From a checkpoint of a small mixture-of-experts model trained on Wikipedia: vocabulary 8192, 32 GeGLU neurons an expert.
Below are experts of layer 9 (counted from 0) of a mixture-of-experts language model. Rows are named router (the router's row for the expert), gate (a neuron's input weights, with its number), up (a neuron's input weights, with its number), down (a neuron's output weights, with its number) and show model dimensions 0-159. Each number is 200 + 30 x the weight over its row's rms, rounded and kept within 0 to 999.
Before each expert's rows: "comes after" lists some tokens at least twice as common just before its tokens as in all text. This comes from a sample of Wikipedia text that the model never trained on. Tokens count by the router's weight.

# expert 133
comes after: ".", " \"", ",", " that", " where", " ("
router,200,212,138,245,193,226,243,148,197,213,190,236,198,175,248,202,148,235,240,247,168,245,237,201,256,229,177,159,242,211,193,183,210,208,231,234,228,163,168,172,190,192,192,223,173,231,191,120,208,199,218,251,232,148,198,240,186,217,213,177,233,162,228,153,187,258,217,207,237,172,193,239,205,252,207,220,186,204,236,247,152,175,149,241,242,199,194,231,232,182,243,189,179,196,185,198,201,205,221,195,174,176,209,232,223,209,231,211,215,179,203,252,229,195,198,175,162,216,190,168,209,214,221,192,190,171,194,251,195,239,127,208,225,253,205,223,196,173,238,179,180,155,137,211,201,196,286,248,204,209,219,224,192,197,196,192,209,193,166,217
gate0,203,237,214,214,213,149,166,156,216,219,209,217,190,216,215,219,124,251,160,208,210,260,218,237,174,254,228,196,191,189,226,190,179,261,224,228,214,182,186,166,236,181,176,258,213,216,195,226,187,242,272,235,182,179,146,216,222,154,161,189,211,171,197,231,210,247,198,183,269,214,178,206,195,186,201,185,178,178,229,213,149,208,202,208,201,167,198,204,174,251,200,212,205,212,165,201,211,128,240,188,156,249,185,211,161,208,239,173,163,153,207,207,176,149,179,180,165,180,220,173,229,211,191,142,192,204,248,196,231,206,187,175,177,231,192,207,169,122,188,265,233,209,152,202,189,170,193,246,256,197,224,210,179,199,176,186,199,157,187,218
up0,205,200,216,196,227,182,224,196,180,152,187,181,210,197,189,179,146,168,177,206,215,205,240,203,229,190,118,199,234,143,221,175,212,238,207,188,188,219,162,177,169,199,276,209,168,172,171,198,194,222,210,228,234,197,187,189,177,166,161,223,228,203,161,212,258,235,261,226,163,221,204,246,179,191,202,154,156,233,200,187,145,168,217,195,233,199,159,214,214,130,172,191,227,202,216,200,195,204,244,169,250,207,263,210,212,218,190,224,239,193,170,196,221,235,246,217,216,159,187,230,159,195,196,209,146,217,198,211,180,143,252,191,235,143,172,187,144,199,194,205,201,192,224,194,238,161,194,216,138,201,231,153,185,239,145,171,271,220,182,187
down0,199,193,212,236,215,160,154,208,182,179,178,214,221,215,220,206,226,200,210,262,204,271,229,267,206,163,214,128,237,177,208,251,275,212,200,247,258,217,238,206,186,194,163,150,253,197,200,246,196,201,176,216,206,199,204,157,219,189,182,176,188,227,219,234,210,207,206,151,176,216,165,212,178,197,218,215,204,178,185,176,252,195,206,134,137,211,197,214,233,232,216,133,199,161,185,188,177,223,213,212,205,200,220,252,192,244,224,237,225,170,218,192,164,204,152,262,215,220,240,219,257,205,229,234,255,208,153,141,194,178,175,223,232,187,205,154,220,213,199,193,215,205,233,189,237,176,238,170,213,171,172,263,166,211,208,196,190,203,220,182
gate1,210,136,190,218,199,184,232,170,220,185,250,174,193,151,186,191,174,208,169,187,192,181,190,290,212,201,240,203,215,201,187,201,273,250,236,240,186,233,251,173,213,201,236,158,197,225,186,178,212,208,250,177,193,211,182,212,223,195,197,176,196,226,211,163,225,263,206,234,213,241,214,202,157,230,183,179,130,250,162,175,203,156,216,173,200,188,199,186,238,243,206,189,223,218,181,226,191,184,245,199,215,226,138,205,290,188,190,241,157,224,248,294,198,177,197,107,196,229,194,187,184,184,209,191,197,192,258,166,218,171,221,198,195,205,202,251,141,206,225,229,198,200,192,238,194,227,196,187,209,186,193,227,219,194,214,193,172,172,191,212
up1,176,177,141,170,189,209,153,175,177,218,186,226,200,224,195,170,163,269,161,191,171,144,235,173,152,238,231,162,272,184,249,182,200,168,182,176,229,219,238,213,208,216,191,214,192,246,178,207,203,220,199,207,215,247,159,214,223,182,204,181,198,132,156,175,169,208,163,181,212,207,147,191,258,207,136,150,169,191,206,218,170,172,164,238,162,214,237,204,225,206,187,219,205,208,270,234,157,169,275,200,193,148,203,216,235,252,167,243,227,230,191,207,194,166,130,196,196,174,223,178,170,259,209,170,238,177,174,200,208,163,204,210,224,192,195,214,220,197,189,182,225,186,140,206,213,211,220,258,165,199,199,182,199,208,171,220,221,182,205,204
down1,224,191,218,194,213,213,193,227,223,248,176,164,161,231,192,168,228,191,239,216,152,246,190,178,234,202,195,191,173,173,130,218,229,145,212,149,198,183,196,201,184,194,228,217,240,184,186,165,182,178,195,206,166,186,198,180,178,221,194,143,171,194,151,152,141,221,198,218,222,265,228,226,231,183,235,133,229,176,160,161,225,195,208,186,220,199,217,219,168,175,229,204,195,186,234,204,246,208,233,229,205,237,229,154,175,217,179,194,186,203,241,161,209,213,197,268,145,135,167,183,208,177,166,195,180,190,210,279,254,227,219,190,204,172,163,186,229,199,187,196,196,231,203,216,154,201,207,164,196,129,249,229,156,204,219,195,230,264,235,242
gate2,135,150,177,194,157,233,168,195,224,154,257,144,176,131,197,222,160,204,190,228,194,231,178,230,201,225,159,199,264,224,211,171,211,156,199,220,200,207,251,149,199,225,209,212,194,217,164,189,161,192,246,189,198,161,191,221,178,202,220,194,172,174,174,170,167,177,220,194,212,199,218,239,226,218,150,203,196,225,212,251,219,188,183,203,197,162,220,195,209,166,234,199,101,176,192,194,186,187,274,202,198,258,197,261,243,251,169,214,184,191,213,201,159,220,198,200,185,206,230,209,142,236,177,191,204,202,166,210,195,230,280,171,179,188,207,199,258,208,241,230,192,186,163,188,214,192,234,205,172,172,195,252,218,186,154,240,197,211,226,153
up2,191,168,211,221,229,204,216,226,169,174,163,221,178,208,223,137,238,147,234,202,221,146,199,132,164,202,224,201,236,180,278,173,189,215,211,158,194,197,207,190,241,147,206,218,178,215,233,203,209,195,178,144,180,148,161,185,161,199,231,167,270,206,198,208,263,208,206,227,201,173,172,178,175,201,195,201,193,184,243,206,198,181,178,202,259,212,207,234,151,134,227,234,180,180,226,120,205,216,177,222,180,221,149,219,172,216,213,186,238,168,257,212,169,189,206,187,201,173,214,272,247,156,197,187,128,169,211,178,200,162,144,194,187,211,198,180,203,198,210,211,218,156,213,238,177,182,175,191,244,166,200,214,253,193,232,217,191,217,220,210
down2,215,223,259,218,160,196,213,198,146,217,183,202,206,195,154,199,268,181,217,197,197,227,208,197,157,185,191,189,177,165,184,144,199,232,248,201,169,212,207,186,209,178,135,217,197,199,262,169,174,126,193,159,145,171,191,182,167,176,170,194,191,180,275,226,179,212,183,146,232,201,161,188,190,208,213,201,196,222,166,216,198,202,188,276,157,212,200,230,156,203,218,178,208,166,162,141,212,230,196,212,219,237,156,200,202,184,235,167,223,257,229,209,178,151,191,170,199,182,197,154,169,217,233,175,240,195,216,239,206,157,188,187,258,208,206,224,161,236,211,216,230,174,201,247,246,151,182,201,274,177,231,206,191,251,222,193,241,165,209,196
gate3,215,184,189,180,221,269,166,165,166,242,221,157,205,160,219,215,217,230,217,181,185,215,244,216,203,171,214,174,184,257,179,217,241,207,227,163,228,229,233,132,159,223,233,198,208,176,198,179,157,199,164,228,194,213,141,229,201,273,235,174,194,213,179,177,165,208,207,201,183,176,157,186,197,228,188,192,199,229,197,241,212,165,193,242,280,212,189,164,193,226,239,224,184,195,167,190,245,161,246,129,206,225,210,212,253,200,149,222,223,232,216,147,197,236,160,213,229,232,207,185,231,192,205,192,213,199,217,191,217,264,228,251,216,245,208,215,227,175,157,187,237,168,240,197,213,221,185,260,215,211,207,168,228,255,212,241,211,233,243,221
up3,239,177,205,211,208,188,159,172,257,171,198,210,200,239,177,152,252,192,213,213,231,186,207,198,193,166,203,194,201,180,200,174,201,185,184,185,189,225,239,240,258,205,258,243,136,206,203,174,141,235,188,268,231,198,182,174,136,143,187,191,196,211,180,222,185,234,228,166,254,181,242,204,161,219,182,215,173,177,182,169,229,192,182,141,179,200,189,255,222,209,168,165,201,181,189,218,229,226,243,201,237,161,162,175,184,194,228,160,164,196,192,183,185,223,237,244,170,149,168,189,234,178,177,168,172,173,197,198,226,222,222,172,191,220,193,158,155,149,144,218,212,196,190,159,141,224,191,166,215,190,213,143,190,162,247,200,221,138,239,164
down3,208,234,155,104,257,233,160,217,198,213,187,200,221,237,226,181,181,217,185,220,188,247,195,191,211,212,261,238,193,224,171,163,209,220,227,218,174,194,213,141,185,147,197,219,196,218,188,190,229,233,196,245,227,176,201,224,219,215,184,228,215,182,200,227,212,220,201,230,214,201,230,242,238,189,184,235,223,150,224,121,233,165,198,240,222,262,205,211,190,213,177,191,195,168,163,217,253,187,173,173,235,227,201,207,218,265,216,166,177,206,226,188,230,202,208,204,201,240,163,231,224,164,240,125,145,135,266,194,164,183,177,136,194,197,212,198,172,164,151,196,192,227,174,194,163,177,177,213,198,184,245,156,231,219,169,208,190,217,174,194
gate4,219,187,158,221,181,181,192,170,214,201,267,196,172,200,208,177,144,216,201,150,263,222,230,194,217,198,219,162,174,157,197,227,280,182,218,219,215,177,217,220,240,173,191,218,219,256,199,212,185,224,183,207,181,260,160,246,201,211,183,142,157,224,216,162,165,242,181,223,159,165,186,202,196,235,184,216,258,182,223,225,170,209,148,189,233,173,231,241,181,183,173,212,165,160,215,185,164,220,155,205,144,215,229,178,199,221,187,206,229,177,216,142,181,173,240,199,193,192,182,170,231,166,282,222,229,234,209,230,222,146,207,177,189,133,213,225,235,196,180,248,200,150,191,230,219,159,203,143,192,179,221,219,204,152,207,209,169,197,192,163
up4,207,156,270,199,201,206,225,173,246,252,201,235,205,162,166,195,233,175,174,205,232,178,190,191,161,176,137,196,230,204,175,230,251,157,202,172,181,183,220,164,146,214,202,198,217,232,183,194,175,201,183,183,187,187,265,201,217,193,196,174,193,217,196,199,177,190,225,175,158,249,128,223,215,130,189,207,160,247,165,189,215,135,174,202,251,240,199,206,190,180,206,175,156,251,200,243,213,201,183,226,118,191,163,245,236,155,157,134,196,222,245,207,203,194,219,183,209,180,205,241,198,173,194,198,159,154,171,209,218,189,190,172,185,189,179,211,199,156,229,184,232,185,269,193,258,210,194,185,196,192,143,176,230,184,173,197,174,243,226,193
down4,202,183,240,207,220,181,263,163,208,226,186,141,216,239,241,257,184,242,243,177,193,227,234,180,166,251,239,239,220,231,227,182,239,174,184,153,218,167,204,196,226,192,136,241,218,191,251,199,238,173,256,172,236,145,191,200,202,208,221,173,221,229,189,224,224,157,157,239,194,225,240,228,190,220,206,204,165,159,174,198,251,206,176,175,165,197,199,198,194,157,189,176,199,179,153,134,228,180,222,188,202,188,260,194,189,214,152,219,244,144,176,223,196,232,201,192,141,212,217,178,156,206,193,189,196,180,211,233,148,188,223,200,198,190,185,206,207,219,220,224,260,128,163,200,216,154,186,217,255,209,253,234,176,188,222,191,227,186,227,203
gate5,174,194,207,209,233,228,211,201,213,217,196,196,185,211,198,211,221,255,200,284,226,158,221,197,248,265,262,184,190,267,179,224,232,199,106,185,186,132,193,183,238,222,184,206,182,224,229,173,170,177,201,177,208,203,167,179,207,161,168,239,168,183,222,141,147,216,188,202,188,223,189,150,218,238,203,208,220,196,200,207,197,214,155,202,189,237,187,210,203,199,191,231,145,217,231,245,248,230,172,220,163,251,178,180,194,182,165,157,177,216,166,225,223,210,214,203,215,244,255,200,202,216,188,164,183,192,190,182,200,195,216,228,272,263,239,198,261,230,200,234,217,235,162,210,179,213,243,250,220,135,201,193,228,206,190,246,205,184,194,219
up5,164,239,254,138,173,179,210,189,189,165,209,187,231,169,226,197,223,222,163,170,199,179,235,175,183,205,192,178,226,218,242,214,172,209,237,131,168,216,184,257,182,202,245,189,173,267,233,202,229,192,182,219,202,197,210,186,164,166,173,207,183,221,218,152,258,273,177,202,216,159,172,158,170,188,197,110,155,169,200,241,191,222,241,190,225,201,229,246,222,217,174,186,220,187,200,205,207,195,232,192,201,166,218,161,179,221,182,206,212,207,209,234,183,205,213,219,165,160,190,242,185,204,236,207,280,201,185,204,156,168,240,201,210,177,213,173,156,240,155,162,212,176,170,204,229,201,198,199,178,222,272,165,190,187,247,224,172,141,167,150
down5,221,195,202,149,201,213,224,217,165,222,211,190,204,260,182,162,178,192,265,230,185,237,180,211,197,174,145,206,197,149,207,239,221,173,210,202,242,256,190,180,213,230,247,170,209,209,173,167,229,205,130,235,215,185,196,219,180,210,206,163,210,173,234,176,217,228,141,173,206,226,212,167,196,212,221,161,221,178,229,234,217,175,188,282,240,187,163,205,244,218,262,223,239,202,190,229,217,220,193,224,194,232,202,188,186,212,266,232,225,207,189,95,147,188,217,179,214,173,218,222,163,217,158,187,186,246,187,224,187,198,186,212,169,224,136,215,266,226,186,195,263,235,186,197,184,225,207,226,182,180,223,196,201,223,203,196,267,228,162,213
gate6,137,221,183,207,213,205,186,182,157,247,211,189,216,207,169,206,230,222,203,201,177,178,256,206,235,224,176,165,196,236,205,162,207,236,232,257,166,208,198,141,203,213,185,185,251,195,244,190,177,207,170,228,267,205,180,193,274,216,169,199,182,247,191,190,205,257,201,218,196,196,181,228,248,216,176,196,228,213,225,200,226,196,214,225,223,154,219,186,199,248,234,222,182,223,186,167,262,160,238,186,219,166,179,227,231,191,200,172,173,262,209,198,223,188,227,175,154,185,210,169,211,177,222,129,137,190,155,183,175,252,207,211,160,209,192,175,228,190,236,231,225,203,135,245,236,179,266,204,250,186,212,191,177,157,234,180,221,212,272,202
up6,200,189,204,231,198,226,245,216,192,238,185,220,140,210,211,210,178,255,280,176,230,170,170,207,166,206,157,252,245,275,187,213,178,201,122,225,193,147,194,172,187,210,183,170,171,183,193,210,236,181,171,225,209,250,206,161,214,238,184,192,205,198,203,203,156,171,150,182,282,203,178,213,132,217,216,203,205,232,183,198,209,182,238,179,206,196,237,177,235,188,203,200,185,206,189,201,223,238,166,176,244,210,207,255,235,176,180,239,251,245,169,213,220,234,197,194,195,187,175,193,168,166,190,168,157,191,182,189,177,173,196,231,230,164,168,204,267,246,207,182,181,199,161,275,210,200,186,252,192,226,194,269,196,193,212,211,189,186,205,145
down6,164,220,189,194,181,199,182,161,184,226,157,165,162,214,196,247,183,196,183,224,241,146,229,160,175,177,189,220,255,219,133,229,203,192,186,248,179,244,147,176,176,125,217,231,222,177,178,186,208,192,215,143,232,211,192,169,218,213,139,212,218,205,199,239,221,161,212,240,216,229,149,186,265,184,211,189,200,153,212,166,225,199,199,224,188,192,201,262,174,186,223,181,220,196,234,184,218,166,138,170,158,224,155,179,198,270,193,136,220,190,188,215,185,184,199,239,239,232,214,153,198,233,159,153,244,207,242,211,175,193,185,223,217,205,214,228,210,190,229,220,236,171,192,185,213,180,176,191,185,252,196,169,182,179,187,199,296,193,209,176
gate7,197,219,171,175,202,199,237,209,217,278,181,214,174,213,232,159,177,210,169,235,212,225,186,203,171,238,225,172,198,181,143,171,218,236,175,216,227,234,212,142,192,201,146,198,221,172,191,174,250,191,182,188,162,167,182,229,246,177,222,235,266,205,212,237,185,274,183,225,227,194,160,188,190,175,211,204,193,190,234,186,200,184,157,199,213,228,265,193,187,220,287,182,165,212,187,216,249,224,188,212,218,186,239,229,133,223,163,151,209,205,211,220,166,258,227,222,219,160,175,208,189,229,176,142,194,200,157,237,225,187,123,250,191,220,193,219,204,198,192,155,205,150,200,213,218,164,202,168,203,219,215,270,241,230,194,180,219,219,198,222
up7,247,176,197,197,210,163,200,196,196,247,205,213,173,147,172,252,205,179,234,186,240,174,156,213,258,213,207,208,138,198,180,230,210,184,185,179,245,199,165,184,198,237,165,220,177,207,194,175,184,185,167,169,176,217,219,149,204,193,161,160,174,240,216,171,213,204,192,178,157,168,244,150,196,164,232,187,226,221,208,112,189,218,184,201,209,220,159,168,220,218,202,177,149,181,218,223,227,214,234,178,209,225,191,138,182,185,258,213,242,183,173,216,187,261,248,196,184,208,190,138,193,187,229,171,208,187,216,186,258,177,226,197,213,227,189,263,173,209,181,221,224,234,290,245,183,225,204,128,192,240,183,187,200,218,240,237,197,186,250,179
down7,230,217,277,225,181,299,189,190,176,201,205,218,187,217,159,236,142,192,143,215,161,157,210,250,163,236,215,161,227,232,216,164,167,216,175,202,221,197,216,214,154,207,214,150,218,208,230,185,152,245,139,200,176,198,221,224,165,237,171,254,224,243,216,223,164,182,211,173,210,189,186,220,194,211,164,186,209,174,167,166,167,178,221,203,200,176,175,183,156,185,211,135,158,159,192,183,172,198,201,199,145,221,172,188,206,213,209,211,205,210,206,236,230,181,257,211,189,188,185,220,226,218,181,153,188,264,175,179,207,178,213,170,185,184,216,201,191,163,116,172,224,131,167,202,208,221,190,178,181,261,237,175,229,177,169,181,173,190,216,214
gate8,211,116,158,173,170,222,197,183,229,240,220,202,188,166,197,174,166,216,165,225,166,215,180,224,201,221,218,184,246,178,188,188,222,191,216,206,222,186,165,218,185,154,149,169,211,219,218,214,222,174,225,226,159,175,136,215,192,215,215,203,193,204,216,198,228,263,197,232,232,187,208,143,202,257,176,143,240,225,160,216,157,184,142,176,150,233,280,179,223,182,181,195,179,213,186,175,128,194,254,171,199,217,193,204,210,222,243,212,196,192,185,192,158,160,220,164,219,196,171,183,250,177,268,217,227,177,229,205,229,237,201,176,148,234,205,204,249,231,180,222,146,190,243,207,222,146,193,191,207,187,253,218,216,247,154,204,191,180,221,176
up8,194,204,226,212,193,213,163,193,168,215,189,178,200,160,243,219,210,197,152,185,214,176,232,225,229,204,188,197,193,177,211,254,178,226,185,217,164,270,196,198,214,226,186,183,194,209,175,220,207,192,196,201,155,198,135,141,226,290,222,229,199,211,220,212,144,229,234,238,177,214,213,196,161,180,211,120,137,184,172,165,201,185,178,170,163,221,191,219,199,193,178,122,182,194,264,231,197,160,217,173,177,144,176,195,186,184,187,171,178,192,219,181,229,193,223,220,213,171,159,158,219,186,280,180,199,192,197,189,188,150,164,241,303,212,217,184,211,201,178,227,227,247,160,188,229,208,188,211,196,116,178,191,186,194,202,190,208,181,226,216
down8,210,182,221,185,202,224,213,180,207,195,189,211,171,213,214,193,157,207,232,210,206,201,235,213,171,199,166,211,242,202,225,250,181,208,239,156,152,178,194,153,165,164,158,246,205,275,236,233,153,189,186,112,254,219,252,200,211,196,202,180,205,241,223,205,173,191,226,232,207,162,230,172,208,253,213,177,216,282,240,140,239,228,267,179,159,209,249,196,156,193,199,187,217,206,138,203,216,146,170,240,199,226,191,185,189,202,216,240,198,202,231,224,198,212,154,186,202,234,164,206,225,192,149,210,202,209,193,201,216,239,190,175,234,145,193,184,215,198,164,206,175,184,241,233,191,196,167,171,199,238,204,210,170,247,190,210,177,193,294,204
gate9,261,175,137,259,192,232,236,160,214,258,180,216,194,249,172,187,170,200,210,194,190,194,197,235,232,242,211,179,196,187,149,202,241,182,219,213,193,199,179,167,184,196,163,211,293,180,171,143,177,207,190,202,179,199,202,175,184,166,165,167,234,159,190,204,196,231,158,228,188,254,221,185,186,170,187,215,193,208,230,163,204,182,141,269,196,236,176,206,211,199,242,184,186,199,204,217,236,189,243,206,202,222,178,275,194,186,200,207,151,197,159,174,193,201,265,190,185,225,133,178,184,228,237,174,166,198,197,210,221,219,205,214,157,209,160,176,182,175,234,234,182,238,253,192,220,169,253,159,165,171,258,233,161,220,221,195,176,159,231,202
up9,176,204,191,216,109,220,192,245,198,184,165,205,197,221,188,227,230,225,223,226,215,176,206,229,180,174,230,239,148,189,220,240,178,168,184,184,248,226,186,209,197,217,224,181,249,145,199,179,203,160,227,213,170,163,177,178,180,215,200,163,181,224,195,210,208,190,154,194,199,166,208,185,222,158,234,205,211,245,201,236,192,234,184,204,200,256,172,223,172,239,202,163,193,205,178,203,283,190,168,193,208,182,215,147,176,102,230,188,189,267,161,198,219,198,154,169,215,224,172,220,201,235,190,219,173,165,170,190,206,218,141,213,160,199,191,212,180,198,136,152,233,162,275,206,162,209,179,199,176,201,170,185,251,177,257,234,255,213,191,180
down9,184,193,237,153,158,193,186,185,219,172,155,184,207,185,140,252,210,146,224,216,221,237,222,230,227,196,187,227,213,287,219,159,180,203,175,195,229,166,212,198,195,177,167,220,236,205,235,215,206,188,171,166,205,196,232,191,200,165,169,219,180,197,237,278,177,137,202,169,202,189,253,156,191,244,231,233,212,216,151,193,201,236,229,203,204,195,147,188,214,205,180,186,218,247,253,173,203,182,195,188,148,206,242,166,165,245,175,174,183,171,187,202,246,214,251,216,162,181,251,160,233,187,193,211,202,245,197,159,169,176,225,229,258,199,229,223,185,180,208,192,262,199,196,197,194,209,186,228,278,146,205,256,225,213,195,204,164,198,177,243
gate10,150,196,187,235,157,189,210,153,193,226,208,221,149,222,258,231,165,183,175,177,145,208,168,214,171,212,197,260,206,219,236,187,221,193,189,209,220,201,232,178,209,154,190,203,190,270,207,206,224,249,146,224,192,175,237,244,155,228,231,238,217,182,207,203,232,241,217,208,247,177,217,186,157,225,148,199,184,189,226,197,132,227,168,149,191,179,206,178,178,213,171,187,129,234,195,122,220,242,147,162,179,208,194,222,244,166,250,161,173,229,178,196,177,169,206,186,200,232,183,206,177,174,200,198,219,209,166,223,166,246,243,247,208,185,153,178,232,173,197,220,192,171,248,256,173,171,201,226,260,189,201,211,177,196,189,229,195,188,180,232
up10,272,238,206,185,204,172,221,220,193,198,195,256,239,191,225,173,184,223,218,206,210,229,165,283,202,201,184,205,144,246,169,188,166,221,227,225,204,214,193,191,126,179,252,154,199,179,204,192,204,214,161,221,212,235,159,180,147,181,193,228,170,209,225,230,193,211,177,222,166,265,269,215,183,145,214,199,184,196,225,189,163,205,225,236,192,219,195,234,149,161,201,209,237,174,177,225,201,174,212,204,223,178,233,194,165,199,199,167,200,229,204,195,171,252,136,248,168,208,184,190,232,217,178,190,235,215,263,211,206,169,243,222,219,191,235,174,159,208,178,184,221,158,211,190,165,211,232,200,210,197,240,280,174,157,217,195,213,169,285,200
down10,199,206,221,178,158,226,149,213,166,259,215,166,138,217,151,173,206,217,178,205,208,224,148,184,187,205,187,187,199,153,199,212,226,220,218,248,157,169,211,247,219,163,223,167,237,199,165,163,182,179,222,227,223,207,180,208,192,215,205,220,191,204,198,151,205,169,187,179,214,271,211,269,128,154,186,147,231,243,231,220,230,255,218,153,167,210,210,221,249,247,202,193,134,255,184,231,231,217,202,210,187,186,238,212,223,142,212,250,153,188,212,200,168,214,209,193,229,158,194,185,229,208,251,149,165,195,165,245,217,219,213,181,177,193,211,215,163,216,221,176,253,228,225,206,219,165,142,217,197,216,219,218,236,228,205,178,229,221,230,215
gate11,250,229,150,250,162,232,244,192,181,185,146,184,170,161,230,236,164,212,187,190,223,193,263,192,184,223,201,245,234,207,259,213,190,174,212,228,216,237,187,181,226,240,224,171,263,205,208,177,196,245,177,195,181,176,220,252,140,231,144,224,174,222,190,132,152,203,208,229,179,214,202,190,204,219,210,187,224,192,168,231,185,210,240,206,187,181,230,224,151,233,221,233,222,197,221,208,223,169,178,260,176,164,156,189,222,248,211,253,162,179,193,229,217,166,191,200,179,210,213,162,201,167,249,169,167,213,140,260,182,185,159,219,224,190,154,187,189,176,174,211,212,174,229,195,198,220,196,197,226,158,201,203,207,180,210,181,182,209,94,207
up11,213,181,177,203,168,168,184,208,223,215,228,227,181,209,225,252,176,192,191,218,231,158,172,217,236,215,183,176,232,238,211,186,178,183,173,260,200,161,186,215,246,226,179,237,143,293,236,169,208,207,176,191,192,218,236,223,242,214,255,201,162,172,227,250,193,248,189,214,223,137,185,204,208,252,169,177,249,178,236,225,223,208,172,194,184,153,220,161,211,233,217,160,218,181,219,204,158,223,256,213,162,200,226,177,220,248,191,225,188,167,243,183,190,153,161,209,225,194,206,198,221,243,222,156,226,170,225,159,196,221,153,167,180,208,197,206,251,201,253,178,195,198,184,237,166,216,163,199,207,148,190,233,217,265,171,211,255,205,254,175
down11,177,184,259,150,224,177,143,140,149,220,222,224,238,184,161,196,201,239,236,181,178,213,188,198,172,227,188,194,131,122,225,182,202,213,260,175,190,247,169,210,200,200,160,150,196,208,182,215,193,223,234,196,246,246,162,224,171,182,141,234,207,162,208,194,201,194,182,159,181,219,185,243,219,192,182,189,220,232,231,246,176,207,152,190,205,185,145,233,198,250,241,226,174,219,247,216,159,176,190,182,191,159,248,166,198,201,233,183,191,242,227,199,188,218,208,170,179,199,212,215,185,196,183,133,193,255,229,180,199,222,243,170,149,175,205,223,186,148,191,196,149,220,174,197,187,257,237,185,227,239,204,194,206,224,216,251,190,198,221,247
gate12,160,188,227,184,146,186,215,192,164,226,200,184,157,211,197,236,144,194,253,231,199,257,185,235,191,232,248,172,246,213,215,258,204,224,212,249,207,192,183,208,229,220,243,231,238,185,238,178,192,180,234,216,221,232,196,172,220,218,216,215,177,173,232,229,155,231,221,189,190,231,212,172,184,245,207,242,237,250,186,280,206,222,114,174,154,199,215,186,188,247,190,161,186,246,190,183,218,189,193,160,175,254,202,216,225,204,181,195,189,171,282,210,196,203,234,228,212,210,165,217,184,215,189,206,167,182,156,160,214,229,219,171,177,229,213,204,216,168,273,240,214,225,178,210,180,198,208,238,159,219,215,216,209,262,191,237,152,202,153,236
up12,196,187,203,218,162,166,180,245,186,192,235,220,207,154,198,166,216,139,168,262,176,180,153,206,133,162,214,201,162,215,246,175,196,201,189,157,185,209,185,192,177,204,161,151,216,234,167,198,191,212,173,200,213,223,217,170,209,185,228,183,218,227,258,195,199,158,222,221,210,161,209,167,179,184,180,259,188,114,217,168,236,181,169,173,186,198,238,145,156,193,206,218,218,239,232,227,195,202,163,211,133,200,214,177,209,233,277,215,220,200,202,193,162,243,179,225,175,231,188,202,227,225,156,230,225,257,220,233,261,179,214,215,216,159,253,216,194,180,211,146,214,165,253,139,173,203,193,215,212,158,193,190,175,201,180,226,233,229,234,179
down12,216,216,229,216,208,181,204,242,192,245,166,208,229,203,222,145,246,183,233,214,192,187,167,217,181,216,240,172,149,183,260,200,154,262,212,148,222,192,217,190,202,173,257,192,224,189,200,181,197,216,194,173,136,206,170,180,227,212,172,193,246,223,231,184,219,173,183,178,159,226,191,189,190,201,185,184,212,185,209,156,172,251,161,198,276,181,169,192,166,195,182,137,186,196,194,203,184,188,149,257,201,205,240,238,234,161,143,268,174,217,175,173,208,177,231,174,266,177,164,217,142,239,159,156,190,234,213,194,218,153,226,182,165,204,231,173,197,216,205,176,243,226,171,202,163,216,217,208,221,164,220,191,185,236,114,210,202,206,186,181
gate13,200,198,218,208,251,159,218,166,184,165,188,190,139,236,203,167,188,224,228,271,266,185,186,286,190,225,176,193,200,221,250,198,202,205,218,204,220,160,184,164,158,241,246,224,188,192,203,186,139,209,177,212,236,250,190,218,146,211,181,162,266,192,203,213,159,172,214,234,256,187,194,191,207,223,183,253,200,191,190,228,248,222,191,142,150,193,143,192,175,189,211,185,165,207,204,217,238,205,171,196,180,179,237,168,197,252,187,156,206,163,195,211,225,271,201,232,200,235,174,235,222,229,173,220,146,161,189,165,184,192,188,196,131,190,165,184,227,182,203,205,234,205,247,253,222,245,223,230,236,183,184,197,206,209,212,213,198,205,238,196
up13,205,182,161,149,187,133,166,248,155,218,243,221,206,184,154,201,214,158,198,182,150,224,229,205,193,226,232,199,216,205,198,206,233,189,210,198,221,186,194,250,169,182,170,265,151,196,175,220,213,252,236,155,167,157,204,195,209,190,207,168,186,153,123,147,220,222,205,117,233,272,196,188,197,210,179,103,205,190,220,150,172,224,157,206,176,148,200,153,170,203,184,227,216,217,171,188,193,244,181,258,210,202,186,253,195,221,194,242,232,231,171,215,187,236,189,170,202,202,223,214,187,205,170,193,206,188,226,206,177,161,246,185,208,164,187,213,172,192,205,240,225,218,225,209,172,200,148,190,158,207,162,182,187,232,227,184,220,211,166,201
down13,181,215,159,198,217,192,193,199,225,204,177,171,219,188,167,189,156,227,198,137,180,213,140,218,192,204,195,192,226,217,217,230,207,261,159,186,185,216,141,197,194,142,183,207,135,178,149,240,191,175,192,157,181,212,242,169,248,200,185,167,169,182,188,166,215,244,193,214,225,223,241,241,188,272,165,226,216,206,242,169,219,211,201,215,134,210,210,220,175,204,159,206,165,202,191,192,197,204,221,193,154,237,185,222,204,217,196,182,179,163,178,239,177,179,234,228,170,267,221,182,212,197,127,182,214,174,211,197,269,217,201,248,222,234,203,166,186,150,203,209,178,147,182,173,220,125,192,162,234,237,186,180,162,169,229,176,199,142,153,166